config = dict(
    d_model=320,
    n_experts=12,
    experts_per_token=1,
    d_expert=336,
    balance_loss=0.0159,
    norm_eps=1e-05,
    tie_embeddings=False,
    seq_len=1024,
    dataset='wikipedia_en',
)
Below are experts of layer 6 (counted from 0) of a mixture-of-experts language model. Rows are named router (the router's row for the expert), gate (a neuron's input weights, with its number), up (a neuron's input weights, with its number), down (a neuron's output weights, with its number) and show model dimensions 240-319. Each number is 128 + 32 x the weight over its row's rms, rounded and kept within 0 to 255.
After each expert's rows: "comes before" lists some tokens at least twice as common just after its tokens as in all text. This comes from a sample of Wikipedia text that the model never trained on. Tokens count by the router's weight.

# expert 1
router [ 88 120  88 138 110 132 121 134 180 107 110 111 130 158 150 131  83 158 211 115 207  78 101  78 100  80  81 109 162 121 169 123  67 154 122 143 127 114 148 152 116  81 140 173 128 112 147 154  99 138 111 158 103 156 182 130 129 135  94 201 123 100 145 126 175 123 142 119 171 155 103 116 106 146  90  67 115 124 106 164]
gate6 [145 154 120 153 120 140 156 142 105 109 137 103  95  75 152 160 106 119 106  54 100 123 149 153 171 110 148 177 116  77 121 137  98 150 114 118 122 144 140 153 131 147 156 118 152 132 134 135 103 116 155 130 177 130 107  92 159 124 185 140 119 116  86 104 147 141  99  78  83  90  86 115 121 132 115 165 182 149 131 121]
up6 [114 139 148 185  87 131  84 134 120  80 120 143 106 129 149 144  95  37  95 102 110 139 155  98 181  90 144 136 112 124  72 160 161 146  88 119 141 127 191 140 105 149  91  64  80 147 151 209 115 104 123 147  80 135 126 131 163 107 146 129 135 136 136 120 140  83 202  97 129 117 179 107  99 125 133 103 107 114 189  82]
down6 [138 166 140 138 126 123 176 203  93 163 103 147  86 161 128 123 105 122 154 105  61  69 114 111 149 148 134 138 139  97 163 221 160 188  86  87 129  82  97 150 191 148 116 156 135 104 138 170 136  85 116 164 114  99 109 119 130 175 145 124 103  69 155  90 138 137  94 102 113 171 100  94 106 104 120 112  84 183  99 158]
gate7 [106  87 122 178  56 128 136 100 166 114 109 153 113 176 100 159  82 163 135 117  69 125 108  89 141 168  40 128 121 105 184 145  99 116 113 126 147 158 125 188 161  91  48 133 127 143  78 148  95 102  73 136 156 184 184 125 153 118 110 108 135 133 110 201 112  77  84 116 154 177 136 128 108 168 114 168 226 148 139 106]
up7 [170 101 136  93 169  73 122 183 146 136 156  91 121 137 134  80 126 135 104 176 172  81 175 122 160 136 208 152 136 107 132 144 133 112 116  88 107 131 109 112  87 160 141 106 158 112 127 129 133 169 149  76 110  99  60 135 146 148 141 127 104 143 186 105 145 186 138 103  48  82 195 126 127 128 144  97  67 100 141 130]
down7 [120 139 143 149 111 150  90 145 137  84 148 126 139  85 176 167  78 144 119 122 119 108 149 151 127 102 122 110 134  59 121  87 138 149  78 133 137 195 118 166  91 168 164  56 122  79 100 163 112  90 128  95 118 185 129 131 123 185  95 112 171  96 152  92 132 140  91 120 144 142 121  92 162  98 157 210  94 160 102 119]
gate8 [158 120 135 109  70  85 112 141 105 126 147  65 162 212 117 165 110 156 138  77  74 126  62 109 150 138 130 172 103 109  74 166 106 131 134 119 120 177 207 150 135 152 116  90 147 121 123 151 142 114 168  93 137 115 159 183 131  91 167 133 113 102 219 123 159 148 146 119 131 115 129  91 147 118 128 130 126 139 155 170]
up8 [157 199 103  96 103  90 118 127 216 154  71 138 147 142 135 129 160 120 146 102  93 130 139 172 110 109 118  46 100 113 137  97 165 117 168  98 103 157 112 155  84 149 157 146 103 139  86 121  85 147 126 112  94 161 104 109 136 166 173  93  85 145 154 142 126 195 157 211 130 149 128 170 174 128 124 159 148 112 158  94]
down8 [138  85  45 147 114  96 165  60  98 135 175 122 105 168 113 107 144 116 132 130  99  82 135 171 124 115 154  87 156 105 189 105  60 124 145 120 152 153 119  87 118 126 132 120 139 148 145 128  96 124 133 137 168  85 106  69  75  87 127 129 129  66 126 160 167 160  49 108 108 132  93 162 141  85 111 127  98 150 108 141]
gate9 [117 167 177 153 114 162  88  99 132  94  77 138 111 132 113 160  74  88 169 112 129 114  93 175  90  62 108 166 201 132 128 143 118  95 118 148 114 150  92 141 130 116 201  84 105 146 136 157 117 179  96  92 125 103 125 122 163 142 156  74  57 140  75 138 122  73 107 125  98  76 148 112 132 150 165  84 103 120 154 174]
up9 [169 114 154 126 185 101 154 120  97  97 168 137  87 132  79 144  46 144 170 133 134 106 143  94  81  73 165 177 119 138 137 166 177 105 119 116 102 141  83 113 150  89 120  96  81 126 136 122 113 195 164 104 143  97 137  81 127  93 158 171 104 119  95 128 130  98 129 136 126 134  95 139 142 159 193 118 120 106  85 136]
down9 [145 132 126 113 142 112  94 134 117 100 181 197 122  72 152 142  78 155 144  96 166 123 108 155 120  93 161 101 123 164 151 188 139  62  99 144 155 119 148 121 102 149 106 177 131 142 142 127 145 152 125 109 191 102 165 146 118 191 165 105 146 146 146 108 111  88 144  99 126  70  87 122 103 135 121 129 121 154 132 149]
comes before: " |", ":", "\n", ")", " (", ";"

# expert 6
router [151 128 121 151  75 132 147 117 177 114 123 155 138 147 157  89 121 168 188 144 137 109 167 115 135  70 102 115 130  71 191 147 141 126 143  88 151 115  65 124  87  96  45 121  83 151 119 163 110 150 123 203 186 124 154 185  75 104 171 191 127 131 128 147 141  87 133 101 150 184 124 105 136 183 139  94 144  92 133 129]
gate6 [ 74 103 122 196 135 126 139 138 140 132 145  93 172 151 102 143 184 154 130 140 111 191 106 193 159 171 140 172 169 142 109 145 101 124 132  37 111  41 146  96 226 118 107 117  88 124 151 115  81 124 172 133 157 136 141 123 135 148 167 139 130 116 122 112  71 180 130 180 131  85  98 108 140 159 136 124 144 208 142 149]
up6 [167 115 149 131 143 157 112 118 119 120 116 160 114 105 180 126  90  98  82 167 111 116 126  62  79 149 130 134 132 146 115 156 129 135 105 173 152 190 127 169  75 112 176 112 165  92  73  85 155 126 180 136 115 122 110  99 131 144  82 156 156 113  96 127  90 103 113  61 100 163  68  91 138  99 150 111 186 112 138  58]
down6 [115 110 133  91 144 132 108 151  89  95  78 136 195 109  94 115 170 113 138 139 141 166  97  85 146 134 189 143 111 104 146 148 102  60 100 143 140 181 116 132  96 145 155 158 166 117  79 138 140 110 148 157 106 109 131 167 147 109  75 174 119 125 130 116  66 133 165  63 105  80  94 148 123 146  86 149 166 141 182 119]
gate7 [ 92 150 136 156 222 192 146  73 130 158  94 130 125 164 141 124  96  78 115  94 133 168 127 131 100 155 207 196 130 136  89  89  51 154 130 111 144  93 164 129 158 107 117 155 112 128  95 167 180 187 114 146 127 162 149 109 100 168 149  84  66  97 160 126 134 142  87 117 134  87 130  29 129 111 130 174  87 129 150 209]
up7 [ 83 132 123 162 172 177 137  70 121 116 113 138 115 137  83  79 151  97  71 163 142 126 157 164  90 151 196 217 118 159  83  72 109  93 127 112  76  98 126 104 136 127 123 170 143 144  71 208 158 160 121  88 117 104 132 135  95 134 110  73  87  66 119 131 180 110 116 170 116 124 126  86 112 115 130 143 106 133  91 166]
down7 [116 139 133 141 103 138  98 155 128 111 134 140 131 171 158 116 120 108 113 116 164 163 177 149 183  98 153  71 112 144 160  98  89  88 145 186 158 159 169 112 135 103 130  95 177 136 136 128 118  99 155 105 140 196  86 100 129  77 168 192 169 110  68 145 128 150 104  97  95  86 127  69 118 101  67 112  85 175 103  60]
gate8 [ 85 125 113 172  69 138 131 113  29 113 104 132 133  93 101 119 131 125  73  73 129  66 160 154 156  89 112 101 191 116  88 115 106 156 117 112 111 147 197 123  97 173 172 176 127 190 133 160 146 147 128 133 157  85  99 124 110 150  69 139 108 119 126 133 136 165 148 161 134 191 120 144  92 128 171 187 115 120 123 160]
up8 [105 110 145 126  61 155 104 156  99  67  76 139  96 111 143 161 138  54  74 102 133  98 135 118 148 126 123 104 182 109 150 145 122 122 153 157 150 163 184 123 115 153 163 173 137 125 173 144 144 150 111 162 159 105 120  86 104 181 139 110 154 152 142 139 140 156 179 177 112 168  80 119 124 150 166 132 175  90  78 131]
down8 [124 141 208 188 108  87 130 102 181  85 128 106 127 115 119 166  94 187 136  58 155  98 126 104 130 111 175 119 117 151 119 156 126  98 134 110 145  98 131  90 136 137 100 184 151 153 155 128 156 110  96 130 133 104 131 147 127 168 122 100  50  89 136 217 154 115 125 110 218 133 143 131 112 159  53 153  87 108 126 140]
gate9 [141 146 137 124 140 140 157 124 108  74  77 159 146 181 167 113 142  45 168  91 154  92  98  86 159 118  57 162 130 140 169 156 136 163  58 131 151 131  87 153 160  69  75  95 106 103 166 109 113 120 134 148 116 191 126  98 134 147 111 174 104 135 107 126 106 134 126 148 135 119 123 105 114 128  88  94 187  38 132 112]
up9 [145  92 176 140 122 138 101 120 147 122 110  85 138 108  89 160  58 191 143 148  86 118 179 210 121 153 175 124 128  92 135  98 109  93 142 129 153 117  82 123  98 213 163 134 160 155 162 141 154 131 162 105 147  74 172 170 172 150  91  71 115 114 133 105 140 101 127 105 134 139 203 115 138 134 104 150  82 170  91 182]
down9 [160 149 151 133 126 210 136 116 132 133 129 192  91 141  89 106 162  83 163 128  99  96  98 114  64 154 135 166 102 126 133 126 139 132 120 134 117 101  89 203 140  73 102 123 124  83 147 152 105 127 125  97 181 160 120 108 132 105 131 137  81 112  78  83 152 105  98 202  83 144 126 128 182 104 193 154 117  95 103 133]
comes before: " the", " ", " a", " his", " S", " B"

# expert 11
router [149 138 127 111  91  97 106 157 148  94 153 117 161 137 218 109  91 172 202 144 145  61 150 114 115 141 133  96 134 129 149 137 132 132  81 117 150 106  97 161 105  81 127 111 119 107 156 142  80  79 166 144 171 133 120 146 127 111 161 185 125  89 162 108 110 106 102 114 176 189 126 100 136 120 148 130 152 148 139 170]
gate0 [122 126 135 168 161 115 107  97  96 108 116  43 129 146 101  99 172 154 161 155 112 117  95 195 133 112  82 134 183 109 149 120 121  88 102 161 122 139 124 136 119  86 147 164 138 117 198  86 131 123 131 209 169 152  88 107 127  69  94 134 174  97 163 136 162 141 123 161 125 119  92 198 128 105  85 158 190 157  69 150]
up0 [143 142 121  82  86 128 122 127 169 159 111 201 148 143 148 185 128  86 125  87 133 125 184  99 188 102 157 153 104 106 103 182 157 178 120 122 109 124 120 117 159 170 147  46 153 143 103 106  81 126  92  55  50  75 107 120 105 193 125 123 129 175  72  99 154 110 177 115 148 142 144 117 134 142 101  89  91 163 102 154]
down0 [121  69 110 128 101 136 139 159 114 112 101 130 107 119 145 112  97 141 162 158 106 158 136 133 142 106 189 146 148 119 129 136 130 118 111 113 151  68  59 164 112  80 125 112 146 142  72 189 144 133  96  99 133 132 162 132 158 161 128 136 135  84 127 106 109 103 141  81 122  80 148 128 166 160 102 129 124 161 181 158]
gate1 [115 156  64 145 157 150 117  78 163 114 122 145 114 194 133 110 117 131 132 136  81 155 121 166  32 143 165 126 129  83 180 118 115 117 149 134 185  99 151 129 104  95  90  88 198 123 103  91 111 223  95 153 130 123 139 109 187 185 142  75  94 114 159 119 121  99 139  84 145  92 128  93 111 133 162 101  93 155  91 137]
up1 [150  66 110 135 119 115 138 157 213 175 111 179 179 176 126 116 107 171 108 141 113  95 150 148 113 134 124 122  95 105  58 136 132 153 184 120  98  34 175 122 132 136 138  84  86 175 178 129 145 162 133 152 156  82 134 119 103  91 196 112 146 111 100  94 101 103 139 149 104 159 147 127 116 177 140 150  94 150 127  61]
down1 [155  55  93 167 136 135 138 165 165 133  95 145  97 164 145 105 144  80 113 149 140 124 124 102 126 104 117  77 132 139 173  85 175 121 111 134 142  41 167 120 102 116 106 127 141  71  82 106 145 113 115 138 130 109 142 146 178  82 129 108 132 114 118 167 104 125 115 118 153 128 170 174 118 124 134 174 138 109 127  87]
gate2 [141  92 199 120 114 166  55 119 176  97  58  76 182 127 104 181 132 128 173  79  88  60 109 213 169 159 148 168  91 131 135 172  93 106  96 127 131 147 157  79 131 133 141  91 113  69 154  87 168 127 208 157 107 151 159 148 149 107  87 114  98 128 163 122 132 106 198 124 149 121 146 169 101 110 140 174 169 162 150 157]
up2 [155 165 119 109 115 126 132 123 132 138 119 128 128 114 116 127 162 103 119 178 161 120 151 107 158 163  85  56 119 115 164 152 120 142 116 149 162 150 173 147 112 137  81 181 129 189  42 118 100 105 128  86 109 140 138  72 153 159 104 134 135 104  88 114 108 135  41  76 106 118 127  99 203 109 118  49 182 127 125 143]
down2 [117 136  73 132 118 100 153 131 113  66 125 104 152 139 118  97 145 125 142 147  93 115 178 116 156 117 115 113 149 143 170 116 136 127 137  92  89 133 137 103 107 144 105 188 194 173 169 152 118 121 124 154 160 146 106 119 140 124 177 145 135 140 114 238 149 177  71  90 122 103 131  80 151 125 133 158 148 158 157 174]
gate3 [138 129 164 126 153 155 204 130  82 143  94  89 145 158 162 135 120 167  83 126 145  84 105 146 137 100 129  98 132 159  75 113 141  74 156 157 175 154  76 111 158 141 152 132 131 159 115  72 143 178 128  64 162  88 116 121 186 111 191 146 109 162 144 114 196 115 108 161 103 122  80 162 114 141  87 156  91  99 137 152]
up3 [147 105  63 127  99 109 140 178 121 105 168 183 117  71 148 151 149  78 107 142 119 172 136 183 131 173 124 118 135 110 137 146 125 145 119 117 117 155 106 111 101 129 114  82 118 113 173 115 115 123 153 135  39 107 102 137 125 195  77  78 183  94 112 134 131  91 151 105 151 138 142 115 123 122 175  73 117 117  57 116]
down3 [ 82 131 150 125 181  74  72 142  96 134  71 158 122 124 133  89 110 111 112 129 140 160 140  92 154 129 101  90 135 103 140 107 164 175 106 109 147 109 140 107 163  99  84 188 113 129 122 134 158 149 129 108 138  98 201 133 141  72 114 158 115 151 107 140  88  79 167 149 108 118 117 188 142 106 163 116 107 127 110 184]
comes before: " to", " in", " a", " by", " the", " as"

# expert 4
router [135 114 160 139  85 177 101 163 175 131 133 130 149 132 143  65 104 144 144 196 136 150 151 112 134  90 138  98 161 114 119 136  83 136  97 112 120  88  76 127 136 108 109 105 100 113 130 159 146 125 162 170 124 115 177 159  89 116 185 152 155  94 197 117 113 103 135 110 166 121 126  94 145 159 120 135 117 103 119 177]
gate6 [ 86 105  94 133  85 135 162 139 165 112  95 154  42 106 128 121 152 181 117 151 123 129 170  84  76 111 110 114 158 132 125 112 173 155 120 120 145 116  80  94 115 127 129 133 154 152 103 108 101 117 105 172  82 139  55 100 139 169 174 142 120 144  63 130 124  84 109 109 147  82 147 124 108 158  90 124  82 145 100  59]
up6 [ 98 114  59 120 116 131 141 166 105 110 197 135 172 130 168 174  96 151 163 105 142 135 180 128 130 149 120  99 149 119 125 115 121  69 132 174  96 118 100 133 171 142  88 119 131 116 142 126 156 168 177  71 110  86 173 121 145  81 118  98 120 115 167 153  64 146  75 149 183  95 122 155 113 154 126 125 152 103 109 113]
down6 [112 158 113 118 147 181  98 138 155 146 148 118 124  89  80 113 148 119 133 112  84 113 142 166 129 175 124 108 173 121  78  94 131 147  89 130 116 112 128  91 177  81 172  86 136  85 119 122 122 157  78 123 127 109 146 157 120  99 157 191  86 192 121  88 143 151 126 145 121 134 167 154 102  71  91 187 131  84  79 104]
gate7 [131 122  92 156 136  68 125  80 228  57 174 124 181 185 142 109 173 131 122 137 157  97 148 114 144 114 121 151  80 151 158 108 125 114 192 174 132 146 148 132  99 110 135 129 149 170  97 129  46  56 142 144 122 161 150  86 153 115 115 131 137 183 121 126  74 116 146  99 111 108 183  83 139  93  94 101 115  98 122 164]
up7 [138 105  90 116 127 112 154 158 130 119 157 131 123 164  67  94 179 113 130 103 154  83  85 170 147 129 117 114 154 176 140 114  97  90 164 151 117 118  81 135  97 113 115  53  89 121 135  96 116  94 146 123 163 153 138 138 100  98 126 144 155 184 111 112  97 153 107 126  81  53 141 181 113 119 144 206 210 125 144 101]
down7 [139  97 102 103  84 119 186 163 179 104 182 170 111 133 192 143 181 153 143 105  98 171 121  88 105 162 110 103 156 159 159 170 112  83 117 214  92 123 163 142 133 105 150  86 104 112  96 149 118 105 147  95 113 137 149  99 141 161 116  91 134 123 126 150  87 123 167 108 134 110 145 182 101 108  81 101 154 125 130  81]
gate8 [164  81 147 123 157 134  85 171 128 164 110 157 161 140 145  59 135 185 124  94 155 133 148  67 103  86  78  85  72 115 137  98 145 146 160 175 109 118 112 157  83 108 101 108 156 125 100  84 108 118 108 116 196 112 185 147  96 134 136 154 111  61 141 120  90 108 135 117 125 136 135 195 117 130 120 136  91 139 133 137]
up8 [130  82 122 115 167 139 176 172  92 148 160 169 124  72  83  38 122 121 135 126 167 152 174 104 153 103 160 167 119 125 178 175 138 108  94 116 107 103 173 115 107 127 141 138 132  72 112 156 139 136 176 115 105 116 140 163  69 106 106 119  94  94 149  98 118 125 166 117 102 123 195 125 111 120 195 137 135 144 211  93]
down8 [ 96 118 128 109  95 205 130 125  46  90 152  89 111 132 154 113 141 143 147 159 116 116  77 112 161 102 108 136 175 178 170  96 111 125  82  77 107 136  96 148 108 100 128 139 116 125 165 139 105 153  82 136  88  91  90 129 103 113  81 153  86 134 100 127 147 166 130 148  68 147 136 119 146  78 115 142 147  88  91 130]
gate9 [ 68 148 106 141 130 197 172  94 106 120 115  80 149 137 147 159  85  79 135 149 151 134  83 150 161 133 132 113 209 217 117 111 130 131 117  82 133 101  62 149 102 162 130 109 137 178 105 145 129  76  89 173 157 183 181 134 100 161 151 143 104 141 176 134 176 117 144 143 126 160 135 208 135 154  92 125 178  86 124 198]
up9 [ 90  95 115 159 199 122 142 168 121 107 211  99 107 131 107  21  67 131 132 118 140 116 140 154  82 143 125 186  88 109 140 122 110 153 154 137 148 109 150 132 173 113  95 148 121  73 104 141 134 141 190 173  85 135  93  96 117  99  93 101 113 116 166  98 171 109 144  48 134  92  83  61 111 120 110 135 110 160 109  82]
down9 [142  94 148 128 137  74 126  49 106 127  93  62 122 111 136 154  58 171 136  81 163 109 142 143 157 133 143 132 117 105 138 128 148 133 145 107 132  96 111 204 167  87  94 134 147 138 115 156 110  76 166 119 116 150 162  80  82 110  74 184  81 130 128  94 109 113  53 155 165 114 163  76 125 145 137 180 151 112 131 126]
comes before: "0", "9", "-", "|", "–", "8"

# expert 7
router [109 155 147 152 103 133 136 145 140  74 100 109 163 121 179 127 111 121 186 179 181 141 137  85 119 148 109  82 163 122 167 115 117  96 138 128 120  63 129 148 116  82 108 127 124 115 159 135  98 160 161 127 159  91 141 141  51 117 165 203 152 111 182 111 107 123 130  97 123 135 159 140 124 135 138 109 142 171 133 154]
gate6 [ 99 169 170 201 131 105  98 127  83  71 208  94 121 125  97  91 140 103  76 120 133 169 150  77 124  90 108 108 152 132 170 114 108 168  97  97 178 131 161 120 158 134 103 160  83 169 147 127 172  86 149 114 143 170 152 186  99 135 142 125 154 102 142 117 104 115 132 119 142  76 134 114 154 136 124 145 152  85 146 142]
up6 [106 245 153 161  95  79 127 161  39  92 186  55 130 115 100 115 149 140  81  97 156 170 171 103 119 123 132 124 158 116 143  94 111 139 120 128 116 178 158  48 104 148 124 167 111 137 126 122 194 145 133 112 137 113 138 155  99 102 145 127 127  71 101 166  67 174 182 113 120 141 116 164  95 126 166 186  91 130 162 182]
down6 [106 161 138  82 120 117 104 164 102 102 168 179  88  89  95  93 153 133 127 143 139 194  95 145 127 148 139 103  84 173 125 130 119 106 123 174 132 225 128 168 185  92 146 120 175 116 114  87 107 120 167  90 154 105 110 105 123  82 120  89 138  53 114 108  76  91 142 159 145 170 155 105 107 106 124 144  25  97 196 129]
gate7 [122  98  84 114 133 107 138 158 113 129 174  82 153 134 186  96 128  85 150  87 102 183 143 109 195 106 117 116 154 168 113 157  62 157 183 161 142 134 135 188 126 183 146 102  70 121 130 102 141 135 117 125 126 142  83  63 119 122 142 169 136 107 134 151 135 134  97 179 115 123 139 157 159 101  65 103 157 125 166 179]
up7 [ 98  97 177 112 169 121 145 129 151 160  74 133 151 136 142 229 136 130 136  99 146 101  93  97  84 116  98 147 139 105 112 138 153 127 119 136 148  97 127  84  60 218  96 151 176 151 169 138 152  95 131 151 158 189 165 169 161 144 107 183 102 112 142  80 162  97 141  37 171 125 134 127 129 138 111 154 129 141  99 126]
down7 [ 94  53 111 136 104 158  59 137  89  98 165 174 156 108 175 149 135 104 134 145 105 161 126 123  70 120 143 137  95 197 131 138 132 112 127 139  93 142  56 184 111 131 150 111 101  85 137 116 118 114 153  98 109 148 109 163 153  84 132 188 115 119 134 104 152 155 129 126 123 123 163 127 142 130  85 126 108 147 143  57]
gate8 [ 92 176 129 155 140  68  86 129 133 110 125 127 121 122 138 112 110 150 171 109 167  96 122 109 101 104 148 148 213  79 175  95 172 130 132 167 133  83 130  89  85  90  99 145 126 184 172  85 126 142 167 213 128  97 149  94 146 122 141 147 149  52  99 110  91  83  86 132 115 116  87 106  85 158 173 140 140 153 118  78]
up8 [133 126 124 142 151  93 140  71 178  62  85 118  85 121 126 118 117 124 116 122  95  91  91 129 146 111 141  75 173 165 129 110 126 131 154 135 125 148  73 135 133  77 135 114 125 125 116 116  47 155 128 168 139 106 131 105 108 113 133 101 158 130 177 108 114 105 155 158  85 118 117 147 102 164 131 127 140 170 107  74]
down8 [168 143  88 110  43 147 150 104 117  92 132 122 138 122 162  98 107 133 164 131 157 118 108 137 156 132 151  70 153 124 116 119 121 172 122 188 120 136  65 107 165 179 153 131 129 147 116 127 180 106 124 115 120 121 151 185  66 197 181 145 156 114 138 169  82 147 136 157  88 153 195 135 124 150 141 100 143  62 128 136]
gate9 [166 171 165 140 115 120  88 134  91 159 114  80 136 160  98 159 170 104 149 107 178  85 103 103 143 124  90 166  90 129  44 190 124 140 135 138 141 121 202 145 128 182 111 122  93 147 151 121 148  82 117 144 104 129 119 150  84 112 100 105 113  79  80 126 211 202 148 132 157 112 122 106  93 206 111 128 127  51 165 107]
up9 [ 80 176 141 125 154 128 136 120 135 139 158 186 104 136 119 120 192 132 167 108  68 140 158 106 131 151  91 121  67 167 102  92 136 128 146 185  85 134 166 117  87 147 104 129 105 148 150 119 150 107 100 108  91 164 126 126 112  79 108 139 120 107 103 159 108 151 139 219 125 142  80 121  73 162  79  78 167 133 142 133]
down9 [124 147 160  75 101 141  70 123 134  77 162  61  64 178 113 109 148  75 119 101 161 142 144  60 104 190  66 144  93 139 160  80 110 100  66 130 153 135 152 122 198 168 112 150 126 103 145  92  68  65 106 153 121 118 144 152  96 141 147  88 131 142 112 124 108 124  85  98 118 106 113 141 168 112  67 107 141 160 145 132]
comes before: " ", "\n", " The", " and", " In", " He"

# expert 9
router [115 127 111 170 122 136 150 124 167 126 131  96 126 129 158  98  86 157 164 129 175 110 160 120 135 138 112 145 153 153 183  51  57 119 135  78 128 105  68 198 158  89  53 121  90 104 124 153 154 139 206 140 145  72 185 194 144  96 131 117  80 138 172  76 120 131 132 161 175 100  94  77 131 199 112 114 118 112 173 105]
gate0 [107 143 122 147  96 113 149  90 126 155 104 109 111 123 121 136 128 107  97 125 167 129 133 176 131 149 181 128 109 133 114 114 124  74  78 137 107 125 113 206 120 125 137 128  76 167  87 153  91 104  84 152 130 107 108  84 137  88 138  76  96 175 160  97 176  85 102 193 180  86 130 154 113 202 125 137 107 135 123 138]
up0 [105 155 188  40 152 151 158 123 135 171  70  74 120  95 117 130 150 104 147 109 134 103 168 104  86 132 116 167 110 134 150 161 142 102  70 118 146 113 109 140 148 112 159 128 152  96 130 131 146 195 102 108 165 155  73  84 147 147 188 131 142  98 146 126 127  98 135  91 112 176 133 116 174 124 143 148 100 153 167 117]
down0 [157 109  64 193 112 142 102 119 127  79 107 111 157 114 121 145 103 137 144 154 125 143 129 164 162  91  78 142 143 156 127 151 149 170 106 175 100  96 111 148 125 178 147  97  99 183 120 135 157  97  94 133 190 105  61 104 163 148 161 107 100 155 156 113 143 124 159 156 162 144 157 163 135 125  92 155 160 114 111  86]
gate1 [172 119 159 126 161 133  53 128 162 130 122 154 147 211  96 157  58 115 104 147 138 167 130  64 153 176  93 104 113 135 175 178 108 151 144 127 137 147 145 133 117 158 106 169 155 139 114  82 136  60 135 143 133 145 187 152 117  78 161 143 159 110 163  88 131 100  83 102 137 140 138  67 128 130 121  90 149 126 165 164]
up1 [117 128  50 119 120 125 174 114 108 130 122  90 186 128 160 152 124  95 115 143 173 140 126 193 105 111  74  84 119 164  71 113 143  85 150 117 140 151 126 160 119 132 124 120 123 183 165 164 105 239 129 140 141 131 122 134 142 156 119 162 133 177 169 116 104 150 170 141 169 124 137 167 163 115 124 104 135 144 148 143]
down1 [120 147 130 173  72  91 118 116 108 177 158  80 141 153 145 141  85 107 164 150 130 126 164 106 182 151  13  97 111 132 141 150  77 151 123 106  99 100 145 140 169 122 153 146 135 102  97 144 151  91 102 118 151 150 152  80 152 143 160 141 146 143 126 118 181 124 107 146 139 128 114 156 146 153 132 125 134 119 102 162]
gate2 [136  90 137 109 141 140 145 183 163 121 131 157 115 175 111 175 149 150  94  61 165 156 128  69 112 117 126 141 165 174 149 115 119 147 147 118 144 103 159 131 138 157 184 107  96 141 160 149 115 115 155 146 154 143 105 122  85 134 182 135 231  87 138 125 124 132  81 111 160 115 154 121  97 148 105 103 147 153 143 127]
up2 [152 154  75 124 172 127 139 113 112  76 100 129  87  90 122 107 163  85 152  59  66  87 182 125 116 106 132 132 145 131 176 154 119 139 150  84 127 183  65 179 110  96 144 112 140 117  88 110  85 121 149 145 130 114 141  89 170  93  98 152 102 172 105 137 167 101 170 148 111 122  91 158 127 193 161  45 123 182  74 165]
down2 [105 130  79 179 128 195 101 107 145 197 134 123 107 129 108 173 128 166 184 158 113 168 173 109 107 132 119  82 144 102 123 148 124 135 125 134 168 103 163 173 139 179  88 171 108 121 140 106 148  75  91 150 148 130 144  95 112 121 137 106 124 141 141  56 153 104 115  83 143 114 134 143 148 196  92 160 167 107 115 110]
gate3 [172 132 168 127 159 122  70 116 140 132 109 149 171 115 121  84  55 173  85 154 152 141 127 101 105  96 175 102  99 149 157 149 175 101 111 175 125 162  82  57 120 161  61 166 185 152 147 135 154 210 133 156 168  89 132 211 164 154 195  90 147 144 130  97 178 130 174 155 140 188  89 126 114 100 140 102 127 131 121 172]
up3 [115 165 125  94 169 149 120 153 136 101 133 157 155 121  47 110 166 126 168  70  95  55  99 116 141 152 152 143 134 109 160 161 146 137 126 143  93 102 121 123 133 103 158  90 122  98 121 164 115  90 156 164 147 187  80 126 113 118  97 120 175  75 147 164 116 130 103  92 144  92 171  96 127 187 104  92 118 187 160  75]
down3 [103  19 105 140 176 106  65 125 165 129 119  43 148 120 141 110 101 182 112 108 172 129  96 123 190 199 109 106 183 164 171 124 120  77 107 124 146 143 131  97 139  97 111 135 151  91 107 124 176 140 154 138 136 165 156 161 160 163 124 119 131 106 144 149  97 123 110 141 100 112 127  79 146 127 180  85 131  97  84 148]
comes before: "1", "2", "3", "4", "5", "6"